Weights of a small mixture-of-experts language model, trained from scratch on English Wikipedia.
Size: 12 layers, 58.2M parameters.
Below are experts of layer 3 (counted from 0) of a mixture-of-experts language model. Rows are named router (the router's row for the expert), gate (a neuron's input weights, with its number), up (a neuron's input weights, with its number) and show model dimensions 0-255. Each number is 128 + 32 x the weight over its row's rms, rounded and kept within 0 to 255. Numbers have three digits each.
After each expert's rows: a language model's description of what the expert responds to. This comes from a sample of Wikipedia text that the model never trained on.

# expert 19
router:080110177068142093084132082117142158125076159168077088100104171042095112084128119133115176129116162158160103090202126139154101161088082139123074169091113154115118151144124153171117060113112178121110127139130132125141122167082133185139156106145140080149128100105121115103138153148097155138094177114154124109107114139167080129176089127115071184130148080089128125119107139144102112158101092156178168106189096066131064155202147129127155108171156155069128161135089098140150113158161124196091140113145144115114110198150152162076080142124101140132159130129127097116109092080142115166177121137095145162126147128164081149116179110112089124120149169151131111108140097155162099155124139061109167153086092148176092119144137136141141092079071164100098172192111117130051194149151213
gate2:090069229087133102106088117128216144065149074191141155146127119138079118111112113124170096136158123117188095138152119121210135123144149103129169112091132107159079090083117125164128092136081112107107114109147140137106175124142177133144136117130106066094142165128151113117090096166128126102130093142143133093175161080171187145097089170107128131153131127146127165117124189113174099161100115112183117152127174147126143138240156034144178169160150151149159169122136124174155160148156057140121152104135112151124094122145136149164132139126117127142146096110196141076119090143105132162088186089108096146104132127089113150139142125176142128155069172183144142064118070065156157135097079156129165139102150169108224101113154104128103085118145136146120157138119151106175151159148155
up2:121148129128123103153103124134105184121122118093112063099090156160090149082106137117085216145173153183118143158200126153178058150130148122092125120177140173121151144056076090129139062166081088089097113098137095059113086150108092111135200153110090088189129212132103098109137131116096106148133107115142166093150130180139091139096172098154152094226148166165176104117104108132124140127137091085146126109084148111109161107174101090136136119104096180119134147146108132109138111145180145164137138139067127131150098165089159164106182120131145093113132113146097118128131021147090166110077162072095115172173155121170134115126149112124149153126068108109106187168135149113099119170157100126130126161131104122129178171106141106095108097081099066112108109162182169111162174126123156
gate3:112162128094136057115203167088168161083110118124125202074125178134114064146077123176072151066171143103071114175150106206101172121159093104163130094125150049092102093112084156200134146110137136142132143133147176126147171090149133114104099160114105127149124112153091185114073099102148159120144128132125092110104096082141085151102095189140223137133085124121107184121115151139174196149133116139126154150149172160170140175127110147138128139085192117153147158152106136209103128166129165143147160102128109167136077130113099104096159149110155156156164131113146153128156147117156211142085181154069113160174117147079112166150168085146144124123106109105081114105101087126110133121087153174100127130148155157147083127151091111174132135106094082080115133109080149112159086114146087
up3:151123113159148205146097170133166103122144184142122123137131083078099129131124213110142099100192092099079060100150092065145111112164127146163111111175110141119105172130119115134142136133090094166101117114083172159161137122115113128121138154186144107139145092128133140156152060081194145119123072154125098156165126067122075118119158155092156098121130219129145071150119145140146112139104152158147131152166130151156162142153093199119140151096150154149110191089123144133102139118111166071130106171156159098111151067159133099162173143152146152128128173148133120020152131115089186118155119121149159134149156139148139179149164211150083104147085155172121124096179138156221134159119162115146167166175129122112184171136066132150135105145183161150119113092182100122130125210113116
Vowel-heavy syllables inside Asian, African, Hungarian and other non-English names, such as Uth-ai, Wei, Chukw-uma, Kapos-v-ár, Gi.

# expert 55
router:114095097133148100150154159135134162127129106070135086136141136165120114147142133181184127102075147152140103124153144138161113147094074088127166120076096091144167126159156163125170097134203158153097128114206166062153126091122169135123076082182130149089115113080171173214149158119157141073193104149118096145161100126131128148138100171102130155155172114119123158135128095119108127169127134173150087148150098159111052104130114115169149184123114177063134094150115082125112157067091184165123124108136073141121097211143073137097134088075132086076116139116151062200072114119143172176127085152144146116112195118073167130093111162154132123074121143148147129143153113155116061118115151148134162170098148111126152099097156120111120199102156169103144146122146122193126184109131182
gate0:123124166089108114080125149116114183116167129174148183145093117151132141135061119109107066148039152191100097134174151123094137139085158169107123125163147189166112140160114114076099095138142111142134085128082122112125128116096118150081139129110133120137143155150071156111135123165166098121111075105097169090170135116140073147160095131161140125102173079149063120172089136101122129121134102105063084124169119193117128029172125123125162077082071148121109139100186044131138150153094189192159112170116153101106145109139107092134102121174141138100105120103156074186183134164092157127112122160083125065132114114117109124119142127149139184136034152140070098124147134191075152118160111139195126104140131124167163082099149134178091134111128197124094102165146084121116087162113131
up0:115102078123091149103150154117162134065113088134150156168092134128127057109185151175104122080075090104109153119124146120137083145134157081152118138151185076138135135126116153200094105096058129130116153128156163172139141097075128120124174110106113140137112149088183119123147028094156177108119119105120110111137171161172150159162128115155053090132120141130090116088140138122109143127142139085141116141149151172170139124063100137151080106106197077199161117128163126127123106163071124169136103070082099130179136068177163114193150124145074111142161079137107116113127149100154077117145110077156100146171086081089103111139168171171115139126100125161112127150067121121116086134165113161107088112059117100082128133147106178185159118087212157125093116079184078102130099122095094
gate1:150165124136118101169123099132121160142067119144094101145095129116153110128148115175105131147165158078132098128099090155213093122165158135160141177084126169139126098152170181108091157115052091139095139108157176145133138142191131079103130108082104120117157123138068115151136046210067096054122100065146169120148142156186111107180158121074105115124084182109114149166102179138138167131143128174134055160139161089130114144147094105113162111136095121117177187154184088123119164112120074159114137149130128095157160161133078141140095069133032117104134095080140075119164190110105168144102145126131156145133112131100180154113154115162121119090166115131190150142127130072139068137113153105108164145119124067077125130098163127141103152139213122168157149137166126114167167089158126
up1:099133062122061148128121150046136138111137125089117104128081153094101093122138183093136106036139094116134115130126070114103179124217154183107131179154116151106140136101111136148136125154163143146152117118148079125134091132111053123172218163181095178144119114104158151062148095095121101140096094120144115122133096129112125145109163087177151111143120063069133147116159126142116119073192132190128102145148037102152139116168092119105134142112121147120108136115126187049124102115166144081116066142085092137197129131072184121109124128097131104119127105144149149117140117117097128130116126127090105082160105116129151115130109163125149108165152091139131150147150107130176185196177130109108109104144080174153091122059126149107122085191129111115093133113224129113198121065134092
Prepositions of and with plus the article the, mostly after nouns like part, one, member, as in "one of" or "replaced with".

# expert 32
router:130110097085126124135146132097203149145113115136127152146158126108167143139065141160115179180111101125147113101082111214148093145075158132159121161168165117125107085137169142118098121134157112119140157110179159152131177105140121076101140112073132125090122096145157053115094111154152134122168101150097159136098134182097121167178126121134117090147112119103104180119108124113100133151120145112108143162177203092097052126125180167062174118189095109079100114110160081157105142155129076117130127062158121148128138152158122198154066102145095062118159108126100137105142108194166089199195112112153198128184119146214157138132103074142121114166116151074112161122093141195133119087132144071110167158129143099125152123165080128102148157135099126219084156179085145132119124111107121
gate0:114173156092170155081110191103100074160091135158150150145130149098179115153167129125082161125125071129106063159112076147163131115075147054091151133108105092120093118137118161101131107100183066090167132154170119120120143072139194152152090135108097135161170114173163119109161077186105094055147106139196146177182117156148121134121148147115153167096144109086109150120149102142062128101121120094120127067125140126155110153146142218106115142098113118101121115176163097142157135129119104206120141101101174112119123165063187099164138054164139168113120145125120155111119168118110119086087078101169099125164098101150184123117168150099100138057131118104060167164060151127097171049114136124130129132121214116130138112134136092103104091146121117081144116154138128141151102085140179
up0:141102116140146126133004102145153100123132161141116095143159126106126148183124115089149152139108124102137103139112064117206114158158092160114157136136119111159142132071096142142096125124200141116153155080103156138146180184208154095146146126103123181123099126105130074123083117117137124108140091171080101182115112102128087150053156097153108143067088185128153199145133120148121179091111095120135135180193114099109157109074128137100151161146165106164121178087150141108202147113102143176111103113189125122137186091097125081161160132171108142139146066158147063134143161133143126088095122105147124080095146168142158125148153122086092132172125135134059144161121157158158209131127106121080073136148187117062158118141138171105160163204135109144109066154112128130150137139109185
gate1:152085134125118115098079073124196086127121190163082093080152116153095148099060104117153148061112151123135133151165143130133146178126091138156109119096115131111151139109146148148100110184131129113133101117118093125096214131144103108114229046132182125085126121165130163134112103130114162189110146176124138169113040100122117171131113180148185099143104116149170081155085136128101166104125144145106110141114155107150150076072116120139119103126140116144111138126205171159130124131136130157111114178130112160163098094164109162138195109110157165097085130163131135198124102052117184146149153138123196145085131094155127091160057092149055149108137138137149093141055158117135066156158127107179121090114096116112187146129111198171102143116135173144079137097147118071147134115078103
up1:115159192116136065140138112082126168139181094075156081146126121103127096117116179111134115094167155090078162073154172135164139134160153126152182096127094086143098233114176112134153134160092167121127180196122122125133119147124193141131151158167101054098147127125158084089124167162102138166106181119166145163098159158089150159123143129081110155098151136165081129128140191132113152134144108194183112139066123145121118127134113061155111073135122087114157179152174184136126089153093125163155133048176097118149146098137128121077113079132152127042090142128091154130163127186132129128146103117125101145122110106146133131137085115202119107077112145143089095152129170088093144144186118138125097113115134119167093165106139111142101176155152097126164091142126166092103182217129194
Prepositions opening place, time or purpose phrases: in, on, for, at, from, during, after; University of Illinois at Urbana, voyage from.

# expert 20
router:094164154141143144118118166139123148104091156077107177116075102097166171142112049177171098117212135112139125116063108137115159146123117099087185079132074130167120118159164138104179092208111160138140094120085151120132105091119097167138122107087176193166113100159122131091090114127158112110126117130075091137131073164112119131122093151116136120089099083119089155116126099165126129158140130075149095170157155127111186064119175152124153102099109151133054094141089113156150120168057081148170125119125092161104136097168084098128113110154112135149148190128050083173083059079107152143114146109146131108146102112144122169157079156129194127118123159133081122107151157164141145115116122038080156203189058140119141122117127120140183159093086126100101116133083137142103185153119096
gate0:101147127120077099100106137104143170129153086090161133142120097113144142150120136129152129136084082143138211159161128084102113101138131154040108112161142114176195176180131118110142105141103091168104139104142119099078123147093098121087113098093079155126120160200113066152156143135145136153114162129157145070180081080077149098097132168090115140143133114169169071156129067121104104051099118131121081091164181092089048101135158090166158130146172164129137178187176109148194103054113124094134117121098102116093136199154095124123157097130184189132107116150116071144122072162120098138139123126122137172175164111142135155145121096100119100099099154179128133126090085151074104121174135094180142172133096092120147128090096149104102165095092118119053195142127182146146111164143109
up0:163122100149185121131070099144158099138174121174159105135085115096157134167133135107129130107096217115164105170097151133139205158141130100049128106105175152161218174164132128088156117108175098133104130183163126141181141145156100137107114148099156147078160159175082128181146087128100070105165148071144112141082072143105092120126123173120038137134160132172176126148180145086094110173150136161093129165125140145119097101132159122129143116095128129135120166137152126084169080147138171186116093102194195120109178087135115116176101097153076144089086099097184079190163065140118145099116125173122126181114164157102180113108132144157079102124135107143105160115081104186120144078122052129104088096159100129137123108105101117124173124172148093102136104149109120085104097147111114
gate1:113184116131130150167133088170128159142110108009141136114124107126153104168155148100129132105150134130137126125110105133105171156126142147098095130124159171171175184082122127098092141143107125147062134105109175073131121127116163116096134115101163118130134109107111112136069123110074145147115194181169082076104115183141149175154053110104169171097195120165201114103194131062130120127112131107115097089130159126078105111139121130176201116081112090100116068151155179124152135147129172085088134123121146093145161143182102140116125113128174120106147058160156141141170160084177083078092130102113137112171176139158141085102055133136098127069161082199162096154098112139116149149151152112100148137119125132114103141175085088103147115124228087207159139141107167140128151138085134
up1:064132150172139166062101077140179045120199144140101136144109138177094133141067127113149117194161092130118131175080109153143137108082131128176080154109121150106164186149157176145154088124135095123167150152097170156126119098100102095145071125136165148112092108107093148159107138160215161141176108152125132159151101101060106139059149096156115112125120144143170158133150156108151084138085125085145121151164143156150130120125171093109098154120107093221125091093066103131197146156126128101110168129129163168113116198132085155116143154081129151065158183222133126152121130154169186145164126122129156068082106137121108131123103107119173073101130110150138114118151139192139078123206104089146141160102118139118167161174121131134141179134161144104109126092085096145079120087150118
Single letters or tiny pieces starting a split word or name, and blank cells in tables: m in maker, W in Wiegard, 2nd, HIV/AIDS.

# expert 16
router:105137154140126111118085089139159164112115129104086090137067173087091142094085145137148139092110118142128168122145141186121082136163122111110102116161081065137119059084147160152123122103134165152103161134171114108118166125117136112106133111154144135105127164103126138122128141182082178092144119079087164138142140131088109134201123080120180137134125135103166160126050124106137142196094126090130061076143153061122084129192108129168173129088163125156125147134134127129050184164131086150140131081043119117080083203125146140070120108077180098099161139127127149142054056126146115132152066132173140161202130156112132173100156104165150127087059140123115133142162043166113137118175144129111175154137149042123137099107178137101133134107140140103114159126127104156084176122151177
gate0:172114141107159175116176102150133145131166141117108103128159118128095146207165140141152086091108103140090143116137122138115096121144124138151125116158119153163084131117159197151080157093106109074157165071113151184112154089097182076134128124095146164144131161108092155081119111084125225125215144138105108185139109145223127126189171157149113148159148158154180145135141122121126112122095120139125131102173139129142107159131107106201123127143113153133123106135095075135098109154122138134125145107106173132153081167087195064033151168105099176106074082125135109137151131118164156106172113062160154180121079101165159087118140099130107172014117101090080134102171071170119142137131147135083102138096159088137150122130134093149096132176118190089111144137185138131099115138129193
up0:133150186045118137142149123133109093151123190119139117132177116175077128113074124148120149057102148142119136153103157142181092078096144102146128108183138111117105127141166130133089108110119116103185111095170132124128129144109190140106101122118166145081148141162101135123137077132067156173123090119142158218174132060086061130183115117095088120135125106130169125122142189117076099093142141118180090136093117088197117149117085128126148133134095119094158135154096108094119136106113129246079123099172137132082107154107173125071183137120121152153066118138131134158149149148105087144145091119129094197154115118107130087088191097124108153096171193091187156049167099152132045117101121077109130122110156101131127083175083096134096146166145093130176141158129167081148108119128145
gate1:160141172116083153160136244100117140159083129090163088174118092091131150181099130098147165186114100143149159136100136123069188129132143136141182181137093123135079121108102118129165092133110158088077115109169152106158185202156122154146207203215108135109114065101113076147138156156095134118138150125099084107108164053105149170103161097132126121107168083142161118120122089109139131145101127093096120136095079143083151156142152106082131082124199100133144133119140105105077157107091092121158122190091128159141112081149154172122125152092110067060145083068129145106097178168163119139059108127161135103080111137129134175100133145131154140119159135145073107050144066128133114140109129181155141106132160151139077113118135114112131094164107113135159136103162167080098135110100161
up1:070080145194143142150122103146120140119148091120136136170104121059129149111107166141137113147159122130112139080138120076126120156103118118110138115089074174179125120113134132138106099180156168149068176058125092121088149123086133096081076103129077108170131070123124164125137115143169064112159092151138146186170113145187122101113123154101161178065158171077101188115166163106128140179133155178102148139141184140129126103148088182093101109192131222160181114154067144146116159154127069155139137144142151087093133078119155156166153147080084112110137117171088101098132047187182167130168130161232107087147145133162129136134145133119131170164129171139169163078174136132149161107141104084146135150123128099149140112079148151070096161097100103158124138149155113075137104129088129
Common function words after a preposition or verb, such as the, a, of, that, at, plus line breaks, quote marks and == heading marks.

# expert 43
router:110176190155095082081057128125117160086121130108116071161114161172168110116113153117090152110162108159135120105121196169144121162119181115147103119120149091106154110179110107131109203095222165191054098077180104133131143135155053039093141105126137109126105121090154152095087055118162148091134087123149138061098142098093097124164116113132112156194140178086070167087114164081116097102085104128153111148134137134084133149115137155113121136145089122097076105175147108107125125186145126186158095097110099145100114138158059179095161135158141100122165075111122099148091127143123150147096110136129140144179110086098186144115076159137153078126171099149092065147103141159145130126116136112108177152157116126070137126104127148071091180090144120173104135088107130142126174141150168
gate0:108158105175106112143176107126149103125115149164100081099120135184139150080114103127098137070146131165112133065124151118126098132126146120120136120156107099095052117074122121167158104111095065110180177128119084069156124158101097107121153199081180129049160187088119138136186125132163154113108128156105106124086062171142132125160129123133128129117133175146154097112091139184124119129094077133141089076146160114125110123109154116176148125091081124129054114118132159113120089100104093175184045147144194084122177218148075134212127078110169095117136117122103091107120072131172133108135107144109126125149141110127050164079118109115098105173118147083095084171132055142138081057156095159143111161142130131102147099155111106119118105135085165124140082088140134120151180105156188
up0:136132105114108126124102116149090174130150167141161145145112117116062123090041128147081106116217099083152115168143141093174102144172046138082163132151133157110119105128165140147141128121146155038166120144088186098124076082137095116102148133103136108119171149129133149148098178140120083105111140179198108148120183172104154101098121092114041121153146106141150124137123138205141115181169124138153140111084107099115161077157129168145130102158195135100166132139105096108115139094086101168110087146128166114122110065153154114138070094146184103140141088144123112177102178121121110086110100128133125143103117135121149183159146143101110169150112113149196125095089220094151048103087098115128069138149185153163113125196127170142135199118090159110088114077163079154118125144128133
gate1:125078155123170152109086205159121135145116164111090111108153135087095101101131121176101087138162121100140149111172047143149141146116082109111118173071117111107187120184093083106181123139191131084113157083118125112151182168138136144109174110109162158163102136125156169091092158076108156129165137127086173114090136178115154141113088092142144150215125105126127094130168148135125175177136077145190113103116096132149126126148119145143138158179210176151125178166143187122189098133091203142051093126048174139156118119143101119138149132140134138154128134142143142155132154103093188107128126082106165154112133058084113076071161101137120131159090050150119153139154090152114106170057143139118110079189155101122150109093120130119150084105162133148096129167149100174096129184122101
up1:100128121142094134073199092071106123066121092113223104124137112190095113142115109072097094150156114103110100141129119089202113070128119113148126136108146152174092148123115131112113087098129106123018087145145163132104127096085130096068113120120109116151125127095182141095107135146122125153094088134120092123122164098157123189147113092143083168116145158094162125099108133103109189120106157132122099164138121144071148092189085153079110132140099154059097124161120114150120097114144123179108067065154074128159107122188125137087116088120169103139143118129124120102098124145168164170126088121144178127121190081137128110146118152159160089087120122145144134115127143070136177160146090104190102159085073119129142111113179185021061129066137151149151045122156127082142125116094143
Line-break tokens ending sentences, titles, headings and list items, especially before a paragraph break or the next bullet.

# expert 10
router:097179144142139108156127107126105201137100148151067122150122176123169158085109071127123105123119119112138077120083125140135072138127104088109136113166097123170080094089138121126107139167175200160101150126144139162126066157081143144114109062149172123152118080120115134153112148141100148104165179105125129154076103195094127129176146150100139155152103035119024161087146096153111129155149109054142111090136125086097109112116168177170195095163156153083120132179085120142103191198096099134186123149130123152088141154131077148125117127095058155081135196072085077156109053132083142125067096111106143115164156155171095105107114168097155114084131085103128128098077101131110112115153109111103140178193134102095114128116169139101183163125101139098118127136100131122133166109134158
gate0:147101120113089114184094068123157149114090153144121147174147117153117106119107109112096092100119110163131088068162108118099162063172174108150165133168159145091086130107091105106118112116092108130001128093139107160100131088147143129172156148144116083118099157140155092103120103116112102127157186128192147103106140129133113183135107114122145157169060155193139122096109135111129156136136083170112196198137088134141125088131144154145088134175170177110143119164173101226108136168172120163158165173113114146092147084124086152099088111147161059110136148128167119138095082135098126112149103162185126117158103189075138139133151136159114154172114104078173120132154124124156147126145070117127142189115141052111126106098143096112089164177155129136097131086186117132220141105211147
up0:148146160086176095186145136104162152141192142163098113182123154121115110139098190081076114084126130104119149100184092107123105147161162102148116128164156131116098097125127183125186071135056113168084161075113112080080131139107117073137039101116146148107125191127142106128099092156084132106142114153157137137134105089128129159114142094165137178136143167129159095173140126134120064086157124100096099192088131125183168151144116131054075142115175157155117162203122176189071116177176131157121150167069088127144108150064158157116140140091094206096064139131137191118076151124163195142161114132147133135131130146106087103136228101181163138090128131119121125127132105093159114113119104131156151128102119105125161107143133125093156037087125170135131120151147144115131098146129138
gate1:094163156083085173096146144231121170138128147075150109132179172159129172117104165125162120090164162082144153145112139139163139099102146126153178106110121091147115151170123128100109132098111113117064169153124139107113153118187140130100135179128113080069080148106156093114136115099070138132083170065089110149111166123118106067176077116103140145179100163136116069106094104125064180153150117070121120130121100105149152193187111126153162098161160110146069032103088125097162126142119102149112145140102108143105129175113121114175099097103190143149143114129044086134103105090142157147126094102159122096145155129140142159087163117155103117178151086126087152068133086133061109141083159113143157139116159068183139103111107147155172141213088197143183174144121139134107121135136100
up1:099167121145156176091125115148170094116095143123153106148152153133126143138139089151086164172104102137160163126076124153119108098100155097106142137100070177193080158169154100120146128128106107135141091161124146179169169169115153129096064071106154077071183038115139150176072118137134185053133139165167201143120107138173139146091135102112146124151132132108135150131102160114189116039141148097146169118175149122081182098153096115114118215048089103198081110141131076086143115040116110132088094152159101137128149100131137131075115140122155098146092192092148098154162119142080103114116099116149135119136182169160145158127051151118150095159165170124115163143079148121115152119086120136132147146104123150114133124116170143089191154094141137101145064097141104101112087125122166
Bare space tokens and short letter fragments in tables, non-Latin text and names, such as th in 7th, St, b in Rohrbaugh.

# expert 44
router:204126107144118097074159152116102120156099139117157083192081138129123148079120117117193147134130105118137135154109120168125120157073141116145131136148117107103161132138128110108131229094125204186101096099099114105105175117108143095086161064095149145128136119111117144160068111115123095138244162164157207136111181112111104133160105109113110193160108103087130185065149145133106140155115065131120100129129196131130120220149137124127128137142129167147083037136169151143090171159088139138156096142121086148137127156143081161159146155101117114118116124182114087147133172095145145186133181114133157189151136103100151135119096124121182028168092141106112161096116106144157092104186133113122148163124089118091134100056123121149124156111113157113147126113087099155104183177171142
gate0:096115109134183087159099156127115141152171191101114181174166113109138105132162133160124133143150039096089095104103132193108192155155134126127143116061123163097159100122154148077141101149109149116136149158070117107095190138159113090134104102159192103120156074166117104114102106114127131071148153173076123169131126096159157130147142046123098131098143116140128144141137088135078100181160136110062159139167143092146149091064209173157195155092059152163167119099113111153123101112100124160154143071114123152089145080160134118128108142127097099151183132101124149118144096072105158091124103133138134109138149204081121103156126141124126108148125141067088124128090139168124166073084146075145139136202116117178123155049089122122162113159117150120184086103077137182131162095187164
up0:145135100171123162094167094112083168122174163117165161103078089132140117132093152112110166059105170138157167132109132085107110049194121138104153123203089134121071204100135122104089092098097119165079129117209154199096104122197118107128141149103113106133113131138106134176145120115167125162151165098179096154189132081120093181156132118110124184107116099158125126171146105188121134151108092155103088092144111109120159165111151175091133124061125085136093147103107141135114149129113137157158131129189130142120143108117103124112147155133106067082099093094089131152125178133085094099127143144128085129132142080160142107077070093165081154096115186127133103118160122110083151138066111158162121059125167135138168098116156202139171088162132110049091108110207145149113141124200155
gate1:120120130153142092151117076165111188128094118171139115111125188139097182117173142145104131131125185112119178097107141128116153080064089167137123126113126179181147126115095056149132101159110137102137125145117138104118132095108110154171175134141105178132074139097144156088126135105115126175080122117111090130177144162112144138113121148188104048096105073165147082197161145191175106089135139087175152090094130093134144137128190056096133085100116124063141132131117161111162132132145114016102145064137161114170107109137143154145135118165143107055091149116110123147131127147210121148149172122119095099089098149134107067159169144074117134123131135110080176156194149162183219141152103081124100095160132136130154165108071074176147149139129120082159120147139141086094111142097076
up1:078148181119141132122141151130115108118146086176106152154130127090065101146164113076130099098114122115117180099174115103127067102089120148168153156102200148121120145122050171173117115179101171118099137101129140132081137118107158069102096100189126171128064161157119124138110124122158131119103097127089071180084136127198150119104071115094119173126151130108163118089139125082142211164155205150109153185087101094201106136188126130113174181113185136137109141113125087156108102151143092154084115156129098110084095097139170142142126127109141081150089144102096159144080197199085170108174105104156099119101178144108118097150164093120114088128059068099128186100180132098149160128136100162087078154154187112116163127114118077118124122102114105141093115079127129158154177172134135
Line breaks and == or === wiki heading markers starting or closing section titles: ===Singles===, ==History==, line before Population.

# expert 8
router:107121096096096131151185149119149117136114116142152164144153172104151111156093089173107168140124160167161118153159129152147055155164098074119144116114107101155126183107102174185119140153092164120085180105144155144110105161124082134122201054112112129122108107136174133124083122093146182108151155146094127115110112168161063159174123097137125145141180128082106118148079132066085162169134101207081127158116171114066087082151193126111172165112125062070110092125143083127044184128087111155163112111105069148127129150099093177097110100129111133139162141110121112141083104131130155159143113139153132141151132074188163127118078114092125110062138097133113172139108162137136153065133126130162152117157132113129131092089125123117135168042089142162040185143059118137089134073166095
gate2:128132172106130125086064146136157148100121220138077104102186100170122160063127085113130098133125108166151083073152109145169071106098134141101117173149089117135167155136081089096099108059113098141142145140113156114113126087163098117113195147050128135128098109141107143176115091131115094132151110114128153100082173161110110144105170097155180138105117137103169106136123098171157125176085125175142121088174114127126132114136159164112109113141126142109104139196098142175149161110129130120097110114136153131167145129113112127127158107142207161123093124058129119138115156105057122121100068206155185150103128105186108163161119112084115085141151139128087192136145091079062175093125166129142108184118144203108095110110067163137128151074136129177123189081129168160127047081103193
up2:052129092054074121161089123126108100151110164159118127067145088088173130123121149137077123116149105098114132083119116155141090108102174099152124106168079111132126130063039103132110155116155129163133169141107156134124089070193150112116106149091176097093110130162152140121123165159135135053105124141124126136149185094087142138107098199099103173138136170148140073083129130160128131119136183152130089110130117100091102121128090137114144109124151171147136156204168098216143121095157190130093186161075160130137122146098101083120166197121128168143037132039095132113143100111053096151121142132109151174132166148196122131123122150135104118148153121172130159137158093169171154144104140142075165113110132128113116153096142169107163132074178051153140151135134182113141183170151121
gate3:141106152072106152169175176117125098156094114192192115138141131139132160080163097158156095147155175188061165154115103111154124147108133096157178177100097129064152103166177103096156085150102160101088169105083091106137181105138096131147146144160113100117109060086107075128122073110127179105169184121082194144122140134158089189117093122153130099190154105078171106175119116132131125137108166102088125114097144118142092143147123148104106102101075088130109047115083162197150092205115146092154084141161126197132136109086152100118118100108158092059124093081131105087091151109137166120136158159105143200132163117117179078112111107148080130122167122138138113150102096091165153091071137119071167152139067095148131132122133150147119116086183131121114179158109166129136133158102094
up3:089141102111100150090157136127144131103128061173144073122115089136126128134211138145171102083149137148158150154104125023076184143118161153133195183114126129179161083131120087154130157132059107114115158163138129121140151089112142181142187118153089113069117110105112125116098040119132121161135122128110191128160149152126161107149099168166075129197130136094123088144114155124162162165121085112128102151138149163110152131118115149147139128131129154147104092185096172174102175190136102118139079136151142154129124177112188132140082121157124116184159109103119086095092057152163125171109135084144127120130159095091129069168146104102103178124078083130091112125133157161221222100156156086107102064102123151164154110140100118111139128177127085116114184153079149138123075093139090
Prepositions tied to a preceding verb or participle, mostly on, plus along, through, upon, was, were: based on, voted on, played on loan.

# expert 53
router:104103174186119104118142130183126192130116138170154122154170148140137068145064144227103134122130138094122130160139130167125143135134120087085143166137173074122139118136147112087096149085113093169104158135158158143115111160152091165123132138078146124153100115064131161158159041150117141074117152112170141130104137182130116092146144113134123105192113101091147190130087124116096124169085136145160179165139104053090130103133154122149098127132205116114170072113136079137080144106086144119157121094127093101192104165100124187107130101075097106113146129159145077133074072127100142163103153183148130183156173166124119156144070122159152105081138108105119147143102166137146087128214141106124136168092125126167091134127127155093182131108178146226090109151102103098172177165050119
gate0:125165120108145115125194083106093125124148141200144164134106101166094165147111122103159089114090136201107121121157121100126101154088169092099153118104115134104112071108078170159117119166120183184095174089113146158180144065167075067085166106112130077134092072100160171107099153047152135110066146099159126152150130135146124087147091139132136178112065174067180140137161079128165106121139106138054117143137108053128151143086099125180154129098157112123095096131101071119143104144111183168093113139114155165132135096128164133196042110131141092142124125092112052138096172126077133180161173134143192118114157152160132147096129082158157131178141125118101127110130146077135125126083144146110145040115108134125158126125076151096182150123111179111117179143103127125149100096170143
up0:158183178096117093186124069164168098166183131124117087106119144115146093089118159140094184101151151171137089136106062114181047153114106096143145144106233113154133132133159111125119104049168101177090171186131134089157118127118139149133181090200194105107114077116125112111112140145102124118149182118148144105111147132094149068164176125129114195114133160079097130128159151135121086125152050140127098138143127156171154157102112099120171085120126140110155181089129153168143127088103144118182148109173126173105158145140176109136109112108152130056127131088159131139128140099125104120132132134153139121065098201099084159177129201088126086167126079168131083097089059149141149126068148170165122081091122107131121109101171105110116119127120129120094120129118168200117150174164162
gate1:168132189208098072139067192070129099134111112131127151081143149100137143071145160168117118128099076135155092091128134108109169136106103069060110134157161160179081164054144153125175143109089097116152101124137084121141051134086153105065112110136156143130169125138117168076122089166082101110076184114160215144154092111109095108130083143193177114121123125104083115121141126073147136116142083097143137092149164106092095081084171167108138134135163169108130121159137169089086134140142127078186142098094123076112152154067135082176133116135116172090160127136152118174178173110117126095085124146147168147228119131141138081090084228132150135147142137138163139130116153161137112151159093147167158119113115134110130122133141145143113148159094174144120086107138130059136123135092107
up1:163122113146111188100167095145160130115181083155157040131147170145102160101197161097131110148103088180159154192138066103148144129147108123130134137162084138143158098091100107113190122122068092134152130099128150128093119176079113158079129179174118148092140203065124116159147148104145160141167139083116096148185093119167159090156158119112172117030100139109159150137100093156200140165092112113106185093111094146138119167122141132150036150050151113122091130167144111132080115088138123130115123183100135071122150106163077125136103144172159132095065098111143132104120082167153137113171088147127110151102086083128113100136162120138101147133148150132100117093045133126099187153131130175110114092162110095102102123140065113148118093128166095108123114148153126129072050102107083
Hyphens joining compound words and names, and line-initial dashes or pipes starting list items and table rows.